config = dict(
    d_model=384,
    d_expert=96,
    d_shared_expert=0,
    router_score='softmax',
    init_std_router=0.032,
    vocab_size=32768,
    lr=0.00954,
)
Below are experts of layer 7 (counted from 0) of a mixture-of-experts language model. Rows are named router (the router's row for the expert), up (a neuron's input weights, with its number) and show model dimensions 288-383. Each number is 128 + 24 x the weight over its row's rms, rounded and kept within 0 to 255.
Before each expert's rows: a language model's description of what the expert responds to; "gets" lists some tokens that make up at least twice as much of what it gets as of all text. This comes from a sample of Wikipedia text that the model never trained on. Tokens count by the router's weight.

# expert 63
What it handles: Suffixes and date digits. Word-final suffixes such as -es, -ations, -ers, -ing, -ies, and leading digits of years and dates like 1777.
gets: "1", "ing", "es", "s", "2", "ers"
router [ 99 136 117 139 110 110 101 115  95 135 109 122 107 101 131  97  94 154 127 153 165 130 126 100 166 130 145 161 134 111 127 118 111  97 129  97 146  91 171 107 137 115 104  81 108 161 150 117 137 125  73  99  93 104 158 108 106  94  97 131 133  94 149 169  99 102 145 100 156 149 131 108 138 102 114  93 100 128 134 149 110 110 134 177 124 118 178  87 121 145 162 146 135 117 145 138]
up3 [132 131 136 138 158 126 149 115  94 135 130 112 114 125 145 127 152 111 126 149 106 128 126 117 107 153 157 123 122 121 135 122 135 147 170 117 121 103 149  94 159 144 115 126 113 152 141  99 186  95 168 131  96  66 143 137 108 118 141  84 106 127 117 147 106 146 142 133 116 149 140 168 114 166 127  87 125 123 188 102 157 122 138 225 106 136 140 117 159 138 141  91 133  91 139  84]
up4 [146 130 132 114 113 165 142 153 109 151 135  98 122 152 121 147  82 171 128 140 105 188 138 100 122 139 130  91 144 106 142 115 150 132 141 134 137 115 124  96 108 143 139 123 113 151 101  60 130  92 113 112 127 111 168 161 133 134 134 133 107 180 151 126 162 131 125 137 161 119 128 128  98 143 126 128 116 127 130  95 148  75 126 128  97  97 111 164 159 140  83 127 127 118 130 116]

# expert 32
What it handles: Numbers and coordinates. Number tokens in coordinates, climate tables, population counts and vote tables, e.g. 40.78194°N, 28.6, Population: 40,192.
gets: "1", "0", "2", "3", "4", "5"
router [139 105 108 111 132 104 145 163 138 107 127 123 146 124 134 108 130 157 137 111 145 142 139 153 116 134 131  87 144 124 179 121 105 111 106 125  98 154 140 125 143 103  99 150 127 117 140  97 171 100 151 140 109 132 175 116 128 106  93 103 118  96 137 131 152 152 156 143 140 159 130 126 163  85 137  83 121 140 126  83 126 120 140 141 142 130 127 153 105 146 131 100 129 180 117 122]
up6 [122 107 111 110 147 186 114 100 148 128 146 107 120 138 114 155 126 144 149  91 140  91 145 145  90 125 166 166 132 163  84 160  99 148 115 118 161 133 121 149 115 112 155  87 139 142 105 113 157 137 137 119 155 143 106 118 132 103 135 117 112 128 155 117 120  95 151 143 121 148 137 128 116 149 108 129 107  91 113 106 122  92 147  67  93 115 123 119 125 119 148 134 120 132 125 125]
up7 [142  94 145 105 113 159 128 149  92 122 147 139 153  97 127 124 117 148 157 155 139  99  85 128 140 141 129 107 151 119 131 134 162 151  94 115 130 128 150  91 109 138  86 171 153  89 125  69 151 125 156 185 143 132 133 128  97 118 189  63 114  88 113 106 106 107  79  82 114 124 110 147 137  98 170 107 150 131 156  93 114 106 101 116 101 115 158 151 123 164 131 180 127  97 157 135]

# expert 2
What it handles: Table cell separators. Pipe separators, dashes and colons inside sports, election and discography tables and score lines, such as " | ", 52–10, 2–5.
gets: " | ", "| ", "–", ", ", " ", ": "
router [143 158 126 101  94 107 155 115 164 115 125 106 114 118  82 121 153 112 147 130 102 129 162 160 147 131 132  83 118 153 117  96 157 160 136 124 110  75 112 161 109 143 117  86 101 119 137 128 155 104  77 167  92 142 151 172 140 164 152 165 117  81 137 150 153 122 156 130 143 102 125 133  95 151 106 138 125 144 122 121 120 143  95 115 111 152 127 146 131  93  95 145 100 169 179  95]
up3 [158 104  91 109  98  73  94 138 133 124 140 158  96 117 137  98 133 142  63 133  86 130  95 133 146  73 146 122 105  85 124 135 166 159  88 157 103 167 112 122 114 141 137 123 126 122  99 126 122  85 140 112 149 140 118 150 107  97 172 127 163 118 130 149 135 128 156 127 124 133 122 102 105 140  95 183 105 139 126 143  95 130 130 130  91 144 183  94 139 135 115 152 136 129  83 128]
up4 [104 126 134 104 120  79 110 116 143 167 119 127 115 129 153  86 127 168 130 156 118  92 165 134 124 111 123  97 134 109 115 142 160  99 177 127 132 137 137 117  88 127 130  97 107 135 125 186  95 153 127 120  89 154 170  90 117 119 104 105 149 146 100 161 175 123 115 173 115 116 111 136 103 114 120 121 126 141 111 151 161 176  92 135  87 104 130 127 168 116 160  82  99 122 126 103]

# expert 17
What it handles: Table cells, birth dates. Table cell separators and words like "Washington" in track lists, rosters and results, plus birth-date brackets in biographies and family words like cousin.
gets: " |", " | ", "–", "| ", "°N ", " ("
router [138 147  87 121  92 126 118 100 146 140 122 121 150  91 139 132 106 111 119 144 157 110 119 107 143 142 140 122 109 174 155 116 115 135 161 118 120  90 109 143 144 140 156 164 134 106 120 114 152 113 130 124  76 130 112 110 114 112 130  96 108 144 119 145 162 122 134 135 118 142 135  71 148 136 142 145 144 108 143  81 103 141  75  99 123 157 125 142 128 149 117 128 157 101 166 141]
up0 [104 151 119 137  97 174 104  93 134 130 149 151 117  87 134 124 150  68  81 118 118 109 163  94 125 104 116  75 107 126 136  70 157 101 167 157 133 150 117  99 119 150 167 115  87 103 148 103 166  97 116 109  91 120 147 108 141 126 105 134 139 181 118  94 134 132  98 116  98 124  77  98 139 112 111 101 131 128 100 112  87 114 102 137 146 138 135 100 140 109 119 126 166 146 117 136]
up1 [132 102 131  99 117 116 138 123 132 131 105 130 112 120 125 110 115 116 118 123 130 114 121  85  88 117 103 134 116 103 142 127  98 115 120 139 123 143 123 127 150 142 162 138 123  75 130  89 132 136 150 133 147 118 120 165 128 155 158 149 106 190 166 152 144 104 132 151 151 133 130 120 112  92 124 129 152 133  95 148  81 128  52 149 111 152 139  71 125 113 146 118  83 137 165 151]

# expert 18
What it handles: Table headers and pipes. Pipe separators, line breaks and header cells in wiki tables, e.g. Notes, Source, Votes, %, km, and the minor-planet dot.
gets: " |", "\n", " |  |", " | ", " ·", "L |"
router [132 121 152 162 145 102 122 132 112 110 104 124 105 116 174 174 132 110  96 110 136 150 117 129  93 128 143 112 113 104 117 118 101 128  81 133 131 123 153 112 153 132 113 123 133 100  95 122 133 116 146 140 112  90 124 141 136 142 141 134 112 106 179 166 134 117 120 133 125 174 131 124 127 107 154 122  94 114 136 103 157 128 113 125  84 124 103 126 142 116 171  73 144 128 134 108]
up0 [115  98  55 101  94  88 121 117 112 124 114 135  88 152 106 148 146  64 100 157 136 126  98 174 124 152 149 149 135 141 123 144 157 119 124 119 155 159 128 163 115 133 142 154 133  71  96 129 111 104 130  89 117 148 162 157 124 161 117 140  80 111 104 118 125 104 117 122 153 133 138  97 154 130 133 101 149  82 110 148 197 173 205 135 134 153 116 126 117 145 145 128  77 131 162 140]
up1 [141 100 169 173 161 163 118  92 145 143 110 120 162 110 131 172 138 140  76 161  84 118  69 111 138 135 122 107 153 148 125 127 132 157  82 128  91 125 153 143 113 126 126 112 107 155 126 139 114 146 118 160 119 101 121 127 155 109 136  99 152 159 146  89 127 115 131 100 124 101 155 110 177 136 107 142 161 147 133 183 153 118 135  84  82  96  96 138 174 175 123 133 124 134 120  93]

# expert 22
What it handles: Words after "in". Token right after "In"/"in" opening a phrase, such as consequence, order, recognition, plus day numbers and scores in dates and tables.
gets: "2", "1", " in the", " in", " in ", ","
router [103 159 159 116 121  99  91  90 131 110 117 102 175 147 127 131 145  99 140 109  99  98 152 126 128 147 141  90 117 131  91 147 157 115 129 107 170  93 155 116 145 170 107  96 104 104 146  92 106 142  93 141  84 110 134 118 122 114 116 100  96 114 168 180 184 103 119 103 150 141 156 149  77 118 104 105  85 135 155 100 141 158 133 140 149 121 112  80  77 123 121 118 146 142 103 154]
up0 [127  90 184 167 163 126 127 130  95 159 156 109 118 121 140 134 154 100 135 160 128 117  93 145 106 120 139 149 105 115 137 140 137 130 131 122 148 111 129 128 121  93 136 120 102 137 147 144 104 141 143 131 123 125 146 133 109 125 128  87 111 122 163 140 148 135  94  78 137 116 151  90  94 187 129 143 163 145  97 139 135  96 157 155 103 102 126 132 130 110 123 139 107 112 117 150]
up1 [127 142 115 123 159 116 111 128 118 148 146 119 118  96 140 165 112  72 136 157 131  97 114 115 131 147 100 146 140 111 108 114 111 133 136 170 138 116 133 167 148 160 102 119 125  66 116 148 158 148  77 130 134 116 140 144 169  91 164 140 158 119 107 134 123 136 108 159 137 139 137  79 140 119 135 133  92 136 106 125 120 115 104 107 131 124 125 112 103 125 156 174 133 112 128 114]

# expert 4
What it handles: Word-initial capital pieces. First capitalized piece of a name after a comma, quote or parenthesis, often in species lists and biographies: K(atie), "L(acan), Sh(ierholz).
gets: "1", "2", " C", " S", " K", " D"
router [132 115 127 132 108 105 139 142 158 155 117 155 136 119 136 112 136  94 106 157 117 162 114  95 112 141 173 126 162 171 134 127 143 149 120 140 154 151  99  93 142 124 115 130 159 150 151 121 113 115 120 110  98 102 126 145 123 132 120 107 162 133 181 132 166 120 109 124 170 116 149  88 131 112 155 203 130 119 100 158 101 114 122 115 118 151  74 112 141 132 129 135  92  96  99 111]
up3 [146 142 120 140 124 120 141 110 108 122 132 152 119 140 148 141 157 143 108 119  79 148 137 138 150 127 160 124 103  80 104 139 142 125 134 163 107 150  90 124 111 137 135 100 176 121 144 153 139 107 118 117 143 125 123 110 123  84 123 146 123 129  79 128 119 174 168 116 143  92 107  99  94 113 130 128  86 102 110 123 160 153 142 118  92 103 139  89 103 139 160 114 117  63 165 162]
up4 [164 168 109 126 105 132  96 153 117 144 115 149 151 115 179 113 116 137 167 133 107 123 138 131  98 132 118 125 107 131 104 168 107 122 152 135 139 110 134  92 187 108 121 161  87 140 141 193 124 132 131 154 137  85 171 145 129 136 107 135 128 105 106 114 135 162 117 129 156 106 163 148 140 118 116 116 125 130  93 113 117 102 116 178 146 117 124 158 129  87 129  80 145 142  78 136]

# expert 36
What it handles: Section headers, abstract nouns. Infobox and section headings like General information, ==See also==, Review scores, and abstract nouns like research, design, service.
gets: " |", ")", ";", "==", " ==", " |  |"
router [133 154 105 142 139  93 144 154  79 129 110 152  66  81  98  90 134 101 157  94 119 144 111 127 146 119 134 150  91 125 121 152 129 143 111  91 145  80  90 153 146 135 134 110 125 181 120 131 133 125 121 127 143 156 156 161 105 153 129 120 123 101  90 147  97 143 104 119 163 115 118  96 110 134 142 147 133 111 124 120 159 166 135 112 101 158 134 152 167 140 130 160 146 113 151 108]
up3 [161 116  95  93 140 136 138  97 130 119 105 158 172 121 110  91 129  92  80  82 144 169  73 103 151 112 123 130 132 118 143 114 125 145 133 104 127 151 119 147 116 111 133 155  86 118 150 130 134 143 120 113 125 166 131 165  89 113 163 123 122 161  84 145 119 124 163 146 125 135 128 123  98  86 117 146  98 138 121 167 145 111 121 144 156 118 104 142  68 135  97 138 148 112  93 142]
up4 [111  68 143 145 122  69 126 137 116 136 118 137 144 128 136 122 116 157 145 133 147 117 123 140 177 120 155  70 163 136 193 123 131 117 145 135 131 118 156 131 122 148 165 104 118 139 113 128  98 148 128 162 100 120 100 116 130  87 126 142 185 109 117 136 141 128 135 103 120 102  83 126 141  97 174 138  90 148 121 130 131 100  86 151 171 113 121  94 126 155 113 181 112  94 101 144]

# expert 56
What it handles: Paragraph breaks. Double line breaks after article titles, section headings and paragraph ends, plus LaTeX math tokens like \mathbb and $\.
gets: "\n\n", "\n", " is", ").", "\\", "$"
router [112 169  78 146 116 117 166 121 142 114 187  93 119 104  91 109 103 148 111 145 112 145 132  92 100 120 116 130 125 111 134 111 159 142 129 123 109 125 125 115 116 124 118 110 147 173 158  95 125 151 107 112 183 109  78 135 132  68 126 106 129  86 138 118 155 165 104 120 121 158 117 148 113  91 150 140 117 111 165 123  94 113 139 159 118  91 116 119  88 114  94 137 123 135 102 157]
up6 [166 121 107  95 148 134 116 141 120  68 119 117  99 127 122 148 165 134 147 105 101 140 162 144 139 114 124 129 131 140 128 140 108 124 117 137 136 139 116 115 176  85 102 159 103 137 156 113 138  93  97  95 178 146 131 122 163 159 116 163 112 134 122 122 103 110 123  91 140 124 129 166 138 142 155 162 132 143 140  95 126 105 116 124 146 144 117 153 122 156 163 139 101 158 171 123]
up7 [134  95 123 137 190  55 155 104 119 170 163 103 153  92 185 142 125 129 139  75  99 119 118  87 126 153 147 122 118 137 179 127 134 177 134 128 127  98 154 122 140  99 104  96 134 169 121 123 160 147 113  80 152 123 177 107 158 138 125 136 126 116  96 177 100 132 155  96 128 103 168 126 123 141 137 155 120 122 117 103 136 115 151  76 117 145 118 142 178 114 107 148 142 156 105 163]

# expert 60
What it handles: Infobox field labels. Infobox field labels at line starts, e.g. - Position:, - Born:, - Occupation:, - Genre:, plus cell endings in roster tables.
gets: "-", " |", ":", ";", "|", "- Occupation:"
router [112 120 167 116 164 101 141 110 122 110 119 163 104  82 160 120 142 123 141  86 111 136 103 162 132  80 118  69 141 111  90 119 136 174 176 143 114 106 111 182 125 149 116 142 116 119 142 137 148 127 125 109 154 133 119 129 116 113 112 100 125 195 119 142 135 130 142  92 113 158 153  81 140  87 141 119 137 126 151 140 180 145 178  87 141 153 132 110 127 149 116 116 143 134 110 140]
up3 [ 87  79 142 140 117 150 142 144  87 146 162  92 159 142 119 114 144 137 135 140 151 162 135 102  91 112 139 137 141 100 143 161 155  68 156 186 176 111 116 119 129 117 150 151 135 104 193 107 129 168 157 104 137 159 137 114 183 110 132 131  94 118 107 119 119 142  93 143 145 124  83 120 153  75 126 124 116 154  59 111 109 107 108 129 123 126 114 105 117 157 140 134  96 155 175 135]
up4 [138 137 137 128 132 116 128 158 149 127  58 143  85 150 140 132 150  96 116 154 109 111 110 121 102 118 118  94 135 112  89 159 120  91 145 112 126 114 129 125 143 105 107 129 155  86 112 159 112 127 134 144 100 102 139 134 122 110 162 122 132 145 134 135 140 165 170 124 149 151 145 146 119  87 122 126 118 104 107 143 136 110 143 116 139 126 129  97  85 155 108  93 164 140 161 127]

# expert 52
What it handles: Year-initial digits. Leading "1" of years in birth–death dates and construction years, plus coordinate and "(born" tokens in biographies.
gets: "1", "284", "255", "786", "°N ", " University of"
router [139 130 102 146 111 103 128 143 116 135 103 171 145 166 141 121 128  99 144 137 107 163 160  98 127 159 129 127 119 104  84 114 102 128 115 140 139  97 121  93 137 118  97 144 122  84 121 123 162 156 157 130  94  86 136 112 107 147 134 136 140 161 164 186 164  96 122 140 129 107 120  75 156 134 144 150 118 142  98 125 123 114 140 124 149 134 132  95 120 121  98 147  80 108 109 134]
up0 [191  91 152 126 112 135 148 132 138 141  56 170 140 139 151 138 139 121 147 115 117 149 142 133 135 121 104 135 123 100 151 123 141 136 109 157 105 139 116 211 110 137 140  74 124  94 131  87  68 114 128 140 148 146 102 120 139 104 115 113 107 148 117 147 110  49 133 107 126 103 125 164 129 138 118 115 158 120 142 107 161 100 198 146 136 150  98  64 129 143 137 107  90 183 149 111]
up1 [134 141 118 163 125 154  89  87 138 145 137  92 128 107 169 128 172  95 129 119 127 111 178 112 135 129 140 126 141 170 100 114 171 147 137 165  88 134 103 100 169 101 130 115  87  98 100 157 118 114 137 139 134  94 132 154 118 136 123 139  87 132 121 144  90 118 146 147 130 142 129 136 146 136 134 159 132 156 128 133 111 113 141 107 157 104 139 165 118 114 152 196 128 107  98 117]

# expert 40
What it handles: Digits in numbers. Single digits and digit groups inside ISBNs, years, elevations, scores and coordinates, usually after hyphens, dashes or table bars.
gets: "0", "1", "2", "3", "4", "6"
router [112 115 171 140  74  71 125  94 164 121 131 151 175 116 131 151 169 150 122 140  88 101  95 153 117 124 101 117 110  98 129 129 140 160 130  73 142 111 108 134 148 104 114 141  93 150 110 128 130 144 142 129 136 123  98 160 110 128 138 108 134 100 143  84 165 137 164 163 102 172 149 112 138 146 109  88 152 154 125 160 101  77 125 114 143 125 125  95 127  82  92 142 137 151 155 120]
up3 [ 97 128 128  97 104 173 181 142 132 111 149 131 131 123  87 111 118 125 165 103 128 115 109  99 102 101 126 141 110 162  76 132 166 126 121 144 143 167  94 133  94 133 116 115 138 127 108 122 139 120 104 156 147 156 154 182  98 140 107 160 134 189 132 158 135 124 150 135 138 164 111  88 131 128 132 131 152 146 110 118 103 107 126 112  83 117 149 114 155 112 136 137 172 164 122 105]
up4 [147 138 141 146 134 131 148 160 125  90 144 137 119 103 137 125 137 108  99 127 167 117 143 157  80 123 141 118 117 132  97  95  93 140  87 160 129 131 154 132 127 104  85 102 136 125 122 100 122 134 128 174 144  99 104 104 132 110 136 153 125 102 145 106 134 113  58 132 130 119 173 151 113 119 126 127 112 182 136 123 128 117 165 137 130 173 174 128 132  83 138  76 118 141 143  98]

# expert 55
What it handles: Prepositions. Prepositions and preposition-article pairs in prose, such as by, of, from the, with, as of.
gets: " by", " in", " for", " of", " of the", " from"
router [161 173 169 151 167 103 118 135 124 135 156  79  97 103 121  99 119 108 116 133 155 126 161 158 108 146 143  42 152 122 103 135 157  78 169  99 132  96 118 142 169 119 124  92 129 166  91 118 128 125 122 121 111 156 117  98 117 105 123 132  99 171 143 103 182 125  87  97 163 124 152 123 156 151 155 132 147 200 143 111 143 152 103 100  91 105 117 126  84 114 157 137  94 137 144 146]
up0 [122 165 121 117 144 128 173  90 111 158 142 132 124 141 111 106 137 125 126 157 116 150 190 122 103 119 161 151 118 132 167 111  97 120 115 120 120 119 124 137 157 140 116 113 140 116 134 148 122 142 104  99 138 147 136 126 147  89  92 144 116 158 106  87  93 139 134 130 172 136 163 124 144 168  97 138 140 150 112 100 114 147  83 171 123 101 109 104 151 123 111 150 117  79 122 137]
up1 [161 107 144 167 129 145 115 152 136 133 153 144 110 137 144 149 138 121 115 165  85 130 167  99 121 124 133 153 124 130 159 120 148 172  67 164 134 151 127  90 117 171  87 123 104 102 133  97 151 152 111 123 138 154 162 126 155 104 126 159 127  89 143 150 142 139 121  87 128 103 148 167 152 139 149 123 123 141 170 106 113 130 167  94 130 157 117  89  95  99 150 124 148 145 129 126]

# expert 59
What it handles: Numeric and coordinate punctuation. Punctuation inside numbers, such as the decimal point and degree/minute marks in coordinates, bracketed values in climate tables, "(age", and table pipes.
gets: " (", " =", " | ", ".", "| ", ":"
router [120 129 113  94 118 105 160 112 112  98 129 131 113 154 108 156 120 131 143 140 141 142 155 132 154 132 108 116 102 106 138 102 114 108 124 160  98 106 133 161 105 113 121  95 154 139 112 101 149 127 124 159  81 146 104  74 129 170 118  87 135 119 159 168 114  71 101 141 119 124 150  94 163  89  73 168 145 115  97 101  97  94 136 111 159 136 126 136 129 153  97 116 140 181 135 137]
up3 [162 131  98  98 102 137 166 122 161 116  95 112 114 124 186 137 138 127 123 132 111 171 113  93 134 157  81 177 121 144 126 137 106 157 146 172 127 119 131 114 110 166 128 146 126 152 137 149 166 173 127 132 133 137 118 131 127 135 126 125 147 114 108 107 120 143 159  97 163 160 127 116 115 135 118 160 163 132 127 133 150 110 132 177  97 131 105  78 150 117  83  87 111 116 151 158]
up4 [137 109 120 145 155 126 136 112  87 131  74 114  97 130 138 141 146 120 106 177 154 153 132 135  94 125 121 149 102 157 111  82 144 112 126 128 106 131 149 123 112 111  87 119 191 149 155 118 130 147 121  99 149 120 118 157 134 117 139 115 145 117 128 138 133  96 108 133 109 121 123 132  82 121 136 119 137 108  75 141  98 117 142 170 152 138 138 141 174 125 133 145 161 138 141 136]

# expert 24
What it handles: Year digit completions. Last three digits of years after a leading 1 or 2, e.g. 1950s, 1927, 2012, plus the dashes in year ranges.
gets: "–", "000", "1", "010", "990", "980"
router [132 101 146  90 115 141 108 164 147 191 167 174 125 121 155 125 130 151 183 133 134 141 130 136 152 172 167 125 147 105  98 113 128 101 159 122  96 156 162  89 129  99 128 137 126 127 118 147 151 144 135 144 143 135 130 115 117  58 123  96  81 133  84 121  93 106 131 112  91 123 133 144 126 106 141 119 121 137 151 121 114 144 100 165 110 107 132 114 151 145 121 146 168 113 170 130]
up3 [104 115 138 130 117 100 121 148  99 138 111 148 117 121 125 127 113 130 106 175 158 138 100 202 129  66  92 108 169 106 120 100 135 110 141 100 167 118 130 119 133 169 134 123 107 126 153 122 139 138 109 148 102 134 115 117 121 143 108 104 110 149 159  82 168 118  87 106 132 129 107 154 114 121 123 146 144 121 101 168 125  96 168  94 120 144 147 104  95  93 109 139 104 140 115 135]
up4 [159 110 126 102 101 113 170 144 140 130 182 141  98 185  96 140 130 147 115 130 136 159 149 125 114 155 103  85 131 135 124  74 144 170 144 143 177 138 118 161  96 129 116 113 104 120 139 167 135 165 135 156 130 123 130 123 144 150 130 132 104  94 139 146 123 147 125 141 108 144 139 156 126 151 145 132 177 134  95 156  97 122 144 109 110 170 121  92 154 132 119  90 152 151 121 143]

# expert 1
What it handles: Sports club and year tokens. Football and sports club data: year digits in season ranges, club names, and tables, such as 2018–19, FC, League, Stadium.
gets: " | ", "0", "–", "; ", " League", "013"
router [134 121 168 113 127  82 138  89 132  88 147 112 127  79  88 134 125  82 134 120 101 164 127 173 119 143 138 151 119 151 142  93 101 177 154 139 127  89 121 151 101 130 125 133 100 110  84 143 147 154 129  99 115 136 113 156 175 119 137 133 137 114 136 115 149 140 137 123 112 129 120 152  91 147 156 125 133 160 153 173 120 150 133 130 103 139  85  95 132 121 125  63 135 118 131 127]
up3 [150 133 116 187 113 161 147 117 140 149 131 123 132 135 140 141  99 161 137 145 111 109 132 125 127 125 119 153 133 153 122 126 119 127 121 153 213 151 150 154 105 131 109 140 105 148 186 118  98  99 116 113  86 130 162 131 138 132 108 140 103 173 139 113 133 111 113 114 121 109 165 123 141 124 100 134 123 127 163  99  82 111 168 117 105 105 113 151 154 133 136  98 141 118  94 151]
up4 [153 130 141 120 129 135 123 110 110  98 134 104 125 124 155 182 164 142 122  97  95 140 143 146 126 155 195  99 135  74 138 134 164 178 114 106  82 134 127 113  80 109 111 125 155 134 132 157 169 159 169  96 162 118 178 135 176 104 124 128 147 160 127 182 131  99 148 109 133  89 124 146 143 115 142 114 109 159  92 125 140 136 134 105 144 127  91 107  85 121 151 153  96  98 139 130]

# expert 44
What it handles: Ordinal and year digits. Leading digits of ordinals and years, especially military unit numbers like 502nd and 172nd, plus split years (2|016) and chess move numbers.
gets: "2", "1", "3", "4", "0", "5"
router [102 117 123 131 135 112 143 129  89 128 129 100 146 135 134 107 120 151 167 136  95 112 109 136 147 104 169 154 145 109 116 114 140 109 139 142 124 111 153 108 110 111 137 116 156  83 159 190  96 110 149 153 111 140 136 165 129 134 133 126 103 115 130 112 108 106 123 103 101 126 131 107 137 120  88 155 113  79 159 153  97 108  85 131 157 136 148  98 132 128 106 122 142 120 134 158]
up11 [147 127  90 115 131 120  93 146 153 169  90 124 173 103 142  81 169 157 128 127 124 140 160 131 122 100 156 148 125  57 131 164 114 116 102 152 165 123 150 140  97 188 156 141  77 146 138 134 116 131 139 151 129 148 115 113  77 111 133 149  81  85 125  88 124 100 138 121 134  98 156 126 108 100 143 166  97 130 113 126 124 148  92 142 113 100 138  86 152 146 110  61 133 115 125 159]
up12 [126 122 150 178 129 157 129 113 135 136 132  91 128  97 135 157 145 106 127 154  97 129  83 160 132 151 125 135 134 132 156 134 111 112 130 112 113  84 142 150 106 122  88 107 182 166 117 149 146  87 122 122 159 122 118 145  99 141 112 139 134 120 154 153 154 167 175 118 122 133 163 119 136 100 144 138 127 161 105 134 150 129 106 100 123 111 111 157 144 160  80 150 148 133 136 139]

# expert 49
What it handles: Odd name fragments. Short consonant pieces inside names, especially b and z, such as Nes-b-itt, Pro-b-ate, plus digits in tables.
gets: "b", "\n", "ab", "z", ", ", "iz"
router [ 92 111 121 144 130 128  75  83 153 136 149 146 113 102 143 160 151 129 126 105 141 133 151 103 143 134  73 154  95 113 142 140  95 158 111 128 100 113 128 142 109  89 132 158 117 155 153 128 142 121 132 117 104 120  62 127 133 156 105 112 112 104 137  91 199  96 144 110 118 142 166 157 112 135 113 113 119 120  93  87 127 117 165 158 121 139 147 153 144  91  92 119 103 129  93 135]
up0 [105  84 104 123 102 129  48 120  89  96 184  91 148 166 167 124 156 106 132 116 111 141 139 148  95 118  89 156 160 155 152 170 148 137 133 150 123 140 141 101 122 145 174 127 154 135 122 129 116  82 132  87 122 116  96 121 158 112  93 155  92 161 149 135 161 124 152 114 120  96 139 114 142 120 128 119 173 132  94 106 150 133 168 141 136 143 150 107 121 130 140 125 131 142 118 137]
up1 [ 88 121 162 114 135 125 143 120 183 141  82 173 141 108  99 161 170 177 169 159  95 182 106  78 110 145 122 154 113 160 112  95 132 127 124 143 120 136 145 149  84 134  98 114 126  96 156 117 128  94 117 175 134 136 176 119  94  91 137 141  91  98 115 166 135 109 108  77 125  98 158 150  68 132 111 169 157  95 156 133 157 103 141 103 118 133 157 123 128 144 126 103  64 137 129  99]

# expert 5
What it handles: Surname capitals, copular verbs. Capital letters inside surnames and acronyms (MacDermid, LeRoy, SportSG) plus copular and adverb pieces like "It was", "to be", "often", "-ically".
gets: " | ", "L", "R", "–", "P", "C"
router [ 90 109 112 120 129 143  85  87 132 129  88 110 167 166 122 155 111 109 131 103  97 136  91 119 132 185 122 115 184 113 162 179 104 126 137 134 148 135 133 129 145 120  71 153 142 104 103  92 202 167 147 138 124  99 100 166 153 121 149 125 115  94 153 146 154  81 139  87  85 139  80 118 107 101 148  93 117 167 120  90 130 131 134 126 171  94 112 138  98 178 154 105  89 101 137 131]
up0 [133 120 131 114 168 122 135  79 133 163 121 117  91  77 129 142 171 102 101 144 134 133 138 109 112 117 192 136 138 157 147 191 130  98 125 145  83  84 139 152 114 121 102 155 162 130 171 122 101 103 141 156 120 114 140  91 156 134 113  91 116 165 117 164 126 144 101 108 163 128 129 136  82  92 112 141  93 108 156 125 178  97 161 113 180 135 113  89 106 129 137 118 102 130 120 117]
up1 [106  93  80 145 129 105 118 142 134  89 121 136 139 114 114 143 121 159 152 123 116 145 127 130 125 130 103 102 137 127 184 100 165 130 127 158 153 161 122  89  90 129 115 123 123 158 120 124 107 125 152 116 100 144 110  69  80 108 126 142  44 128 142 125 123 130 118 119 111 135 150 142 144 125 112 133 110 156  82  97 138 119 133 114 128 145 153 139 127 117 147 153 132 151 129 127]

# expert 54
What it handles: Abbreviation periods, initials. Abbreviations with periods, chiefly the U. of U.S., plus St., No., name initials like J. and A.
gets: ".", " U.", " St", " J.", " F", ", U."
router [105 142 104 109 112 129  79 116  99 127 114  87  82 136 131 149 161 142  90 103 114 166 165 120 115 146  72 114 121 121 107 122  68 135 192 121 146 186 120 111 100 124 143 151 141  97 127 131 108  92 130 132 130 157 109 111 153 147 128 157 162 135 132  85 117 135 120 170 185 156 156 120 142 148  91 134 145 126 112 124 153 153 120 117 145 155 158 106 129  99 142 163 157 120 104 105]
up3 [132 124 113 144 137 113  95 153 154  87 126 109 128  93 109 109 148 146 121 131 115 114 123  98  78 149 126 139 152 140 133 120 135  87 150 140 140 144 125  96 136 155 121 105 143 123 109 135 141 144 132 140 109 122 129  94  92 160 156 167  82 122 143 137 157 190 119 101 160 143  82 163 124 145 174  95 104 132  77 159 144 108 137 144 102 142 159 155 142 129 109 108 107 182 134 128]
up4 [124 145 168 111 115 191 143 146 169 114 126 118 106 101 109 110 142 143 123  90 117 108 101 132 166 139 139 110 131 107 110 110 138 131 119 114 115 138 119 135 111 132 138 113 126  96 137 141 126 100 117  84 161 162 164 101 134 150 142 152 142 138 153 143 107 138 147 156 156  93 114  90 108 105 170 120  77  79 124 163 169 112 123 132 138 130 172 138 122 128 147 127 107 152 118  98]

# expert 58
What it handles: Lowercase word-initial consonants. Single initial consonant pieces starting ordinary words, often c, p, d, b, g, as in café, cascading, cherished, paid.
gets: " c", " d", " C", " p", " b", " P"
router [110 121 175 107 119 112 115 119  94 189 167 152  87 123 134 129 126 137 125 135  91 126 123 154 125 169 174 157 108 109 140 109 118 108 163 122 155 124 139 126  92 121 115 135 164  88 112 150 140  85 131 131 148 154 138 130 124 130 118 179  99 141 125 175 118 132 116 107 154 126 107 116 134 167 140 140  87 109 112 102 129 173 139 118  93 107  95 155 119 100 139 200 109 146  92 113]
up0 [122 123  70 153 142 144 123 113 120 111 134 139 189 115 122 141 134 134  82 121 109 104 140  98 126 162 129  99  80 146 128 135 109 121 122 119 106  97 126 143 124  97 122 118 132 145 185 179 110 147  96 132 114  76  79 126 121 138 150 117 101 134  85 145 104 129 179 114 104 154  76 159 140 137 116 125 136 139 105 124  88 115 164 116 133 135 113 128 110 116 124 123 181 124 146 115]
up1 [139 139 162  58 144 110  97 143 134 170 170 142 156 151 175 137 101 148 111 100 128 160 111 137 152 105 121 109 162 178 123 132 125 151 138 101 121 167 123 101 129 130 139 112 127 108 149  91 126 121 104 119 101 143 133  87 123 164  79 126 122 142 103 148 111 115 147 100  74 109 137 140 119 163 100 134 156 176  86 157 135 126  76 141 151 130 146 146 174 127 117 163 120 120 102 177]